{
  "routed_scale": 1.0,
  "balance_loss": 0.00348,
  "init_std_router": 0.00955,
  "lr_router": 0.000669,
  "qk_norm": false,
  "beta1": 0.9,
  "warmup_steps": 201,
  "steps": 3687
}
Below are experts of layer 7 (counted from 0) of a mixture-of-experts language model. Rows are named router (the router's row for the expert), gate (a neuron's input weights, with its number), up (a neuron's input weights, with its number) and show model dimensions 0-111. Each number is 500 + 40 x the weight over its row's rms, rounded and kept within 0 to 999. Numbers have three digits each.
Before each expert's rows: "gets" lists some tokens that make up at least twice as much of what it gets as of all text; "comes after" lists some tokens at least twice as common just before its tokens as in all text. This comes from a sample of Wikipedia text that the model never trained on. Tokens count by the router's weight.

# expert 15
gets: " ", "-", " 1", " 2", " 3", " 4"
comes after: " |", ":", "|", " on", " /", ";"
router:433528460525530435498589508450508493559490482451465526424556483512485490510525478501511458514461524525465512532517506518528496481545418416576454541499514552496558529492479473470517531499493487548491489552501468560481429507499530426512555445549544502571483482512443497522479497538556542548525479493542515577467511497501544548485446482530
gate0:482560474506474545526486430488458468491531461509465420523516453471487463440479495488500496521495475569518509526536477518545549470540531457538508565496514476480544488456471458481497533513565505470524501500504526467491530508434468593530460569512478524442486497519479492509525495550484498512486497509546495583467496483464457472463489491556
up0:435526536467563441482521462479468486420510535505509504496510515555404500525491552544553431513496493535484452508517499513550482476549490535496506537487477567506501534550542495513486489499563490506486526466479542487495448404512544575489541479488419489521520510514488490560569498429461448516411477484476510495497490504474463530555476583429
gate1:478491530488502532468528530511415500532483526444524551471489477448474497538525507529559561480396460465490491551456419510500540502488521532535455480517504465521427483509531498520527479500523466497554499490496486501469503527493535551485442447496515433443535515585518443451549519446521512562648591425493516527566448528500504495481438505508
up1:567499515500505467533481547522511518521460526586470511492486580609520422527470506480504488548466509507491446434493536516394498504497468525435452490499419541481535577450516490497500567511535465471552508480483432493501561538484474509494504472427428529587409482531464484489486490549486532482441490544529503467440552552506498484518488525539
gate2:492435476478497518542470500556512528523530485542521486515512507488529501561498475565526550471579518550513512470475494496493494517521555342528488472461480481467576461462453429479476562573540521505528489579557506510504498517493480503476502473460605466541500469516526483570581549551501490475548546458507520534518468484491474502499476581560
up2:555448463464553577541507453453469479484481478515508471569530523519543474495527505520509484510599434445499483547496460495479465452500534526527482469464548537483517478494452401463521513541548432519535476542482438427467562450451496467475540497529554484512522513421552503484531536542445520496479507507499530492513522490502462543476500489537
gate3:447491488476501545455523509539511451559518500508533513389459471561522493515519547526516548542492498444513495498496507530447481470579467510537513419480515514514514524469481461519461519504552542544559516512502540452513547502511474506510522529566566560530558512515526475501469456488492522527479560519451556576540461480493443498468463548556
up3:486522450487482415497517537445535464489504484526528514461490497577461475492444488480496463493497536416482486463502583532525476509548458515510499517524510521535530513469475515486482453456516535484506519484517544461578485513536395484549514567539436502592458530490524484441428476499450520410508511558469547499572477508451533483592494490519
gate4:506505529491451537482517465484550562520493467455484576529524480487493458499525458480440597433466481524497447423451417487525553616544487380509505521467480533519534483483473539496487531488564552496493476531484554499536462510449517520468504498501484456507473597408558459519601542527512518506538556437571526579502445464506536515363465521504
up4:414541516544547460475494470517515467511474543472532481480418532537433465530531498537608510483469487555512510621423464532496464428571523535558513541475489512534529451429516473490516506481507449523516548476495510477509504512523564507455569400500530519514567512463518513482538561465453469515474581515393557469415451521419516494465527477484
gate5:409462553519494468505546519458504505515520560445477540509493523549479501439515528553471499521420553538380467464451505501492517530490442468510495480455461455482499476503500504545443536495559455510516398556466444571490462449477563460488501500457567408514573537501550476547468513485480534475553482501477495516493530462524522518486453519492
up5:542552448453480500521496452559449403527432456550524505472548463528534474588501515419476475501564468439585522500477519547521501456529540557455509515516507514455436503467480440486603462504465509524580557508494496474492496539553431496516483492487486534600486474490567554473540475458495471524447482482442505439458520522452426507537538503455
gate6:482491493568457529512486476529525558496478486539458512417452531521454503535483465470456508480460514539508478483549453474555475477526540521505596486489493480547458483510515413520458558477482493506453454578528493495551552523473512485512416496538568537480562362552468547471483564566565470463505496446481453405502540454522493566444542432482
up6:504505505507534503503540468514504513518466584550499492419520548489519533540479506495530414531527552506502436488487513505445495421511522519496514523546455504548472482465463499511455520459536478448496465537461484535530492554464476571501608394449568475515484442514518527529490507568457505518522511539525468496509563533549504586450568483516
gate7:439556469559536494436496547484461457496464544486418516490521520570471459545437600496494535424452502494526488543517527527477528589477570451433530475490522561540441495514522519483505497544521500435468453468500525515514516507533477494502517527454559517428463482424510441482524482521488529553500454490584490496520538526489535528456479489534
up7:512485487482518490520426603524482538466550539525497517527466491516474504549521484569506504580496477485504454512455430475504532541474495453500542534537501520547482493480558475497495487490557541484433479498512449544475493540516523483450521482509517508346461497517544560479424519512472464505474496520516395494520544404486588466473515551615
gate8:489556501469493513492496484512500473478469522497489552551396478459519431481486510524507502522432634533540464524515455549461531496570521522502577514461528483545478529482483428489453495388506470462477537490492587494468428520505562543488443491492468455494527543466462517473506481571468520452503496471465442484493453467489505514531495500458
up8:486496475405507554447547471527435495488434504420440489562513514446535466483444480481549567495507553508516473511488454488437557466447475486552612553529560499490509565487510413492529512510565522525474447481512506464469440597457510516476520537512577460485495495468489476455506471526526510512542542483505510524509458472497482545464572458483

# expert 18
gets: " of", " and", ")", "born", " born", ";"
comes after: "-", "'", "/", "–", " 3", " 5"
router:448511503489521455497514550478508438572474516498467462519545468500446496567433489447497474543448531532460530512521538450508589516546424476515495531485408501457505514492420511505571536469439488534491509521437469570462436484569541446533554512578485545563492482519469468546551479544549540518448443445558537557433470504445492499488444523529
gate0:513449496456541535486460473488434498520551456407447539522545524553409512474509475527493499526557430503512548506453506518576498499496493478432481532555470502588480514512378480562504544472500555506517515486526505490567472509466436404460488514480511556489540503512557567500559529463567488542483477493500460498479454498470524478449486580530
up0:503545536485526501473475468512536525524472477559488457439555456514548497421489534503477498520497501521541445546496532473444403476531501514619581508465555500505534486580528482476470470537493510451515456489478432544484470504505524502543460573445486526433488471547454449529563503503462475422497496473493478526502495548499590486480543499428
gate1:458492437548482530452438487440545454508506522464480499480505489516508430542464504595532503559478500520457442469499511459543540518454569501524470452461463467512541562475458552443547568515501497515545412560526456562499538539521490405572537520453495509539481535514528542515539465457546564500464532550545500488558436429507554561475515531497
up1:506496406480573538533509476492583452492480467545500519448395508417517529443489490562478521507487482547404493457447483469511477518542481516493525443471528524529485503533485456509493556506515444490556475490544492588494514504444483492525506470516502482488473449533487527522504520485451565530521452467526502437530476478541519579487506515510
gate2:481476496499537519503463541494586529508472526511437501509489545458478531493390561475455496548469535575509553432492519485441563508464447476386482471524527471417512510488482549560484500536489489518461541504506547551541506446466472505504496479564482477504470515502542513551500496529521474513515468497460471542540529520554560437570507488505
up2:529474507482471537489564484501515514510496476472464531414578524499519524546481398517512478497518525520463467420506525522576492512485428491452555518565499523487578565476533490510487462597534551502469473518578416435425554556475520540454517474452477479534520511412517559526480473529480409546519529507551560548496519466517502507481402510485
gate3:448535477487539523450532525390515482475505569551478476475573518561458455556460461502502421481441522562427449431480460455486451517589572514546543462550443530495501524496491484536497524468551503588547476547522525469573575548430481499472536486472497480558544473512454483559490470577525456535622517522576485449592533433455474536553450527534
up3:541451558473498472480483508587472538524519511467495511526475453463513474468521535535544545504518556437586527570488574579517467480532422522468468544436522490518516501559509498502532482504468508442511566472496438514458469492538464478468454472508416562467470515527493553442526540459524480528475475496458520542468510577551488519521488531464
gate4:520473553501483386472472534456503534456494534525488502552452508496473452448514484463479541525484602419520464551519531479495518529499512498469411522544483538544496504504457482482461514529463474521468519442458632507537462542463486445568479489531499547501462437518481527514492375484522557502504481540505506545517490537511612554587487490524
up4:514505526448530544482472525518506494522527504484598462515462511492466476534487490470475549519487492473478446539496463499453418554494522508423457523542505506489528480407409514501467560552474479446556550461451508514508521481430580521509599465440490522500503502534490583475528476504489441425472471517514466507472578535490408474498542549493
gate5:479480507506538589466476545540583504526501513556518471456483494526515488486426494506561420547527548521467475512552492440438499482516579497490518460517521441479597533549434489494486519507479464582485475530465422516475432565412458487468478451529431472531450517418516569527517542509512488547418548447498447507471511487439539529481515516460
up5:500445513537504493498500574541478499519527556507536459520499515545518486487403469497513504470450483489427536512448457531570477441482511517532466524442448476371514522499546506497540476537446541574549520471415545475460448548466497500527535457487504505510562483476464513447528518472484462490514489531487486454549539545473412480480465441551
gate6:475400490572515513495545469444466523578505524466496523465505466487499377518523432541539572500509462431463443550461545505477478409579500478496509528575472513465513506527500561484489500531509497529466499548459526466457517514515497459479528485491532535534465532477431551491477527516542440528495517533544511458474486497559493471499413547484
up6:556507517450552435505518488480504489495562473486435504519452590448481486479463532533447489512565513470450512453513607493512441497470542465513524443457500452567579525507504596468475450518471429527523515540604427498542598454458500492491512527467627449586507483525533493540542478428472492565566504515503493529518480486470490489431538471479
gate7:473509546505545531440508485426515464516502478508485495525534463510483537472446562576478468531441486501455483536510500493481449515536532477516475501497535568454489404446461515463529480502442547486486484514473582459550509508494472503519523437537531532436523437515469506525487418467496498475485478565407495526515475477539494553461539483532
up7:459586542397506564521484477485558475473419503456474502499472522542474519476503559501467476490477541475496502555457524457475530442441473450476575451511506517498500561484465514512494454513583569532480439460414496439558519444459514494483509606491450488451470581530481526585508511480510547465527477517538487508509530420516441512559545486498
gate8:560502468474490437411464525488527413490492483556441534498532458488533405456489454561508452487524506499487493483450510506538507493532420516444518440518436498515468442480458474488453536494621517425455545520499486431481439495491488536532566510476490515498464475449518578562540477564490534483434475460550495509514461459528532479528458508526
up8:538441534496495465556487468549525469482592521497442508509473456468520496567563512448493427486459445496556589500483577439490444479515483469532489486447526541490534557488511569466488471523444521509443448565596528515513551483469520508513473533476483477538471534520399516481527538470546451436616476452463492447529470500545510551497510443531

# expert 27
gets: "\n", ")", " well", "==", "===", " *"
comes after: " |", ")", "---|---|---|---|", ";", "\"", " information"
router:450508509540501481480513550452525473491473495505495482471521533456492446510468488501447513540414455528519505505513552468470589504500456440437514520477421489465472526449452492550516533498453571518473467535475469553452485513548477429505499522502465506506475466518529437551519475497525529487511464449497524531441444475459520504526422536548
gate0:522540569506528463551467424440457450500461488585428495532504551518569532555540438502508455514470501567554414514505478477475453377558477490491485490502524503522456526481542540556512516422589545501568444520461493462457488504521532578469495534528540539529571455499474463509502450541444524516516519505534527443477460473461617501480470469433
up0:517475504459437469566489521568477526471521462488560531460549479474569538555507555560470466487523577423512475558445428480592496510501492501571511435522505484444570498508489536477498446471469489528508529504554521481430517488516482472471507500551445488536493515442468524527479524492537582502566541484506477493571500468530451491430441441537
gate1:440468509531507493502507496487472421471450431468447472500523513543526479524431448488428517450544517512522475526522529531491490462519513526505514424585426608564542527476485538555539506516503539531539447478397482495498495466551521392527478484507516541489509490542530485555526422457538530489476544480535494452522454526453422511565433531529
up1:501537493519540439444600482532563376496514511515394435536421504484491486555529539490478501516430534458481458434572488604539658509494461475487499524532531468503485452490491542476467479460569467424464547474477503494503541557507499574480516569514506515492458526506480531493474477504495498482518529479537509494515484463535534552499554518506
gate2:444474597498461558461486543460525472478482483498448510468510562529470518447598493478585496469468470528462362494481469494473521475520504460456478516563471464440516538479461498544518531450547415500590480495465498481378514582490602504534495515514521496472535467629536463471535463482514510521504462530488426539502573476481479479502565592516
up2:537605486532486461456481520575476460534513496538610472517465513530492494504527545567495532506446524507516585554466500454462501509494531492550488493555507512507532505491506508521451497510497532525455548471462509514450464433556488483526372484525483503453493474484572482468527457480477527486482480485508490510497466508518541565483407539528
gate3:459602524532523529623505538456488447538441508507421538400494488543522517489452563529551534433447536581487477443507528438530450498519499483527520507506504516596505502469493524509517497544478522460511471500496494527518528488584507536580487515474556558464441462535442443544471515539518496456597461496539516445530505487486451599466480492482
up3:506456488468449479472485456510478435536492509549598462573470498444440495506569568508503445465494502495525508561495472564523498495500484454523440525447532480485487446494415458496561527436517500515535563518475485529526536475520537437439501501494455489513547535499553549555576465495456482494392477500458464514459547475486530434497524530457
gate4:518496428533487493482442487480394496489476557606467532444559522508483546485482520487546542543518525469468363504444507552474594395513564460498475504474465474506490534484414457535515524446529491452484561508510436556499544511407487497518500533465533517518503529508487499521508439527563464514383475513473516439480528446442457509544514520473
up4:586516522492529513494486510548523537550533508499544396533457476571556551477588493470501462572504523500499496385531548512486505509473462552559481446517504552530526385562515551484419475474605463483472516445439531540450473507644574539491545546549438500506512456487493466568475471506490496587541495549475495497433454553543497537528518511541
gate5:494508494436564517503464452510479564614519532473409505505570517541525453467443485476412495497508518486528481447489534568560589512499496534509493591474544519512537496452562514432451559548441528449494528481467554482460492566507506477534495419593507560468421458477463508482419495472536451517569484462496537478470398452493542523512491442460
up5:530567485534499438527496500544465514501512499478498531446529472548474533465473525534516461464536508463500558578483479445479478426488416480572485461560482477550488537466512492473505487510533552477460444477499407549485473391568465562521479512503442477465455464509509568537570537457452508521562486478487469541543516573605517523503546496573
gate6:465546493475495548548500486494516449498482598545432480450484490559552565457527526568470527464522539468477466519503491496457597477565515461585478593588511540522451530499442431540495518505524407482507603526444427528489535570437434502501474508511504448483491499542497516551449453491521577508440404469472535504460526474553493536503480540475
up6:545432568504454521490558563555478536474505501466510461513439472466478468525577561528486506528470492524471542454481556463477560552458470512532489487538456560417535507512473522516479476529517498461510489471468495475508487441545504413494455632537482551535506501461557489484570443476529507506510510534527537443435464480507476497460532473508
gate7:407482515519517536484450477554438444501509544524527516462471501539483568476444457511516481465528489532416523501494512460470490482512522445486464500522479540506493511522517458527510487520408565531466508462451494485384479518506488500491428410551566570442502546516551527431554438535608481538461449531540530492542519525552510504461465586519
up7:474459485487512522485446475488493577532521576500542556459517512477521484496437439490517504414550502484367535518479470549488497499481521555494508479570449492467450543499522471527545535501444537505472498503500530422476524504487468513465574399511499441492538520495545564408492475581518431501458504547494466512540532510616510473469461497491
gate8:447510463521507524479479567456490432504496535438537475517534488411416397512433545579463490495463423431479520569465461409447575582531459482502587513509482503530487557471536557463478615526534591522507422530515480494492486484555471467492534436418548422499464509472453499589568558464502524488475500531550463474527467471508587541410478467562
up8:504544475475465465499524452497488560576540545505447493447498487543569511524533494484518439485477608481524489463532495494488449437453489486521474492514537499471471544610490444428470483499525434553413534505513437518531524514422524611501506458520518493505440472503469564431485441544518566535558529495477497541507575494503480533533491431466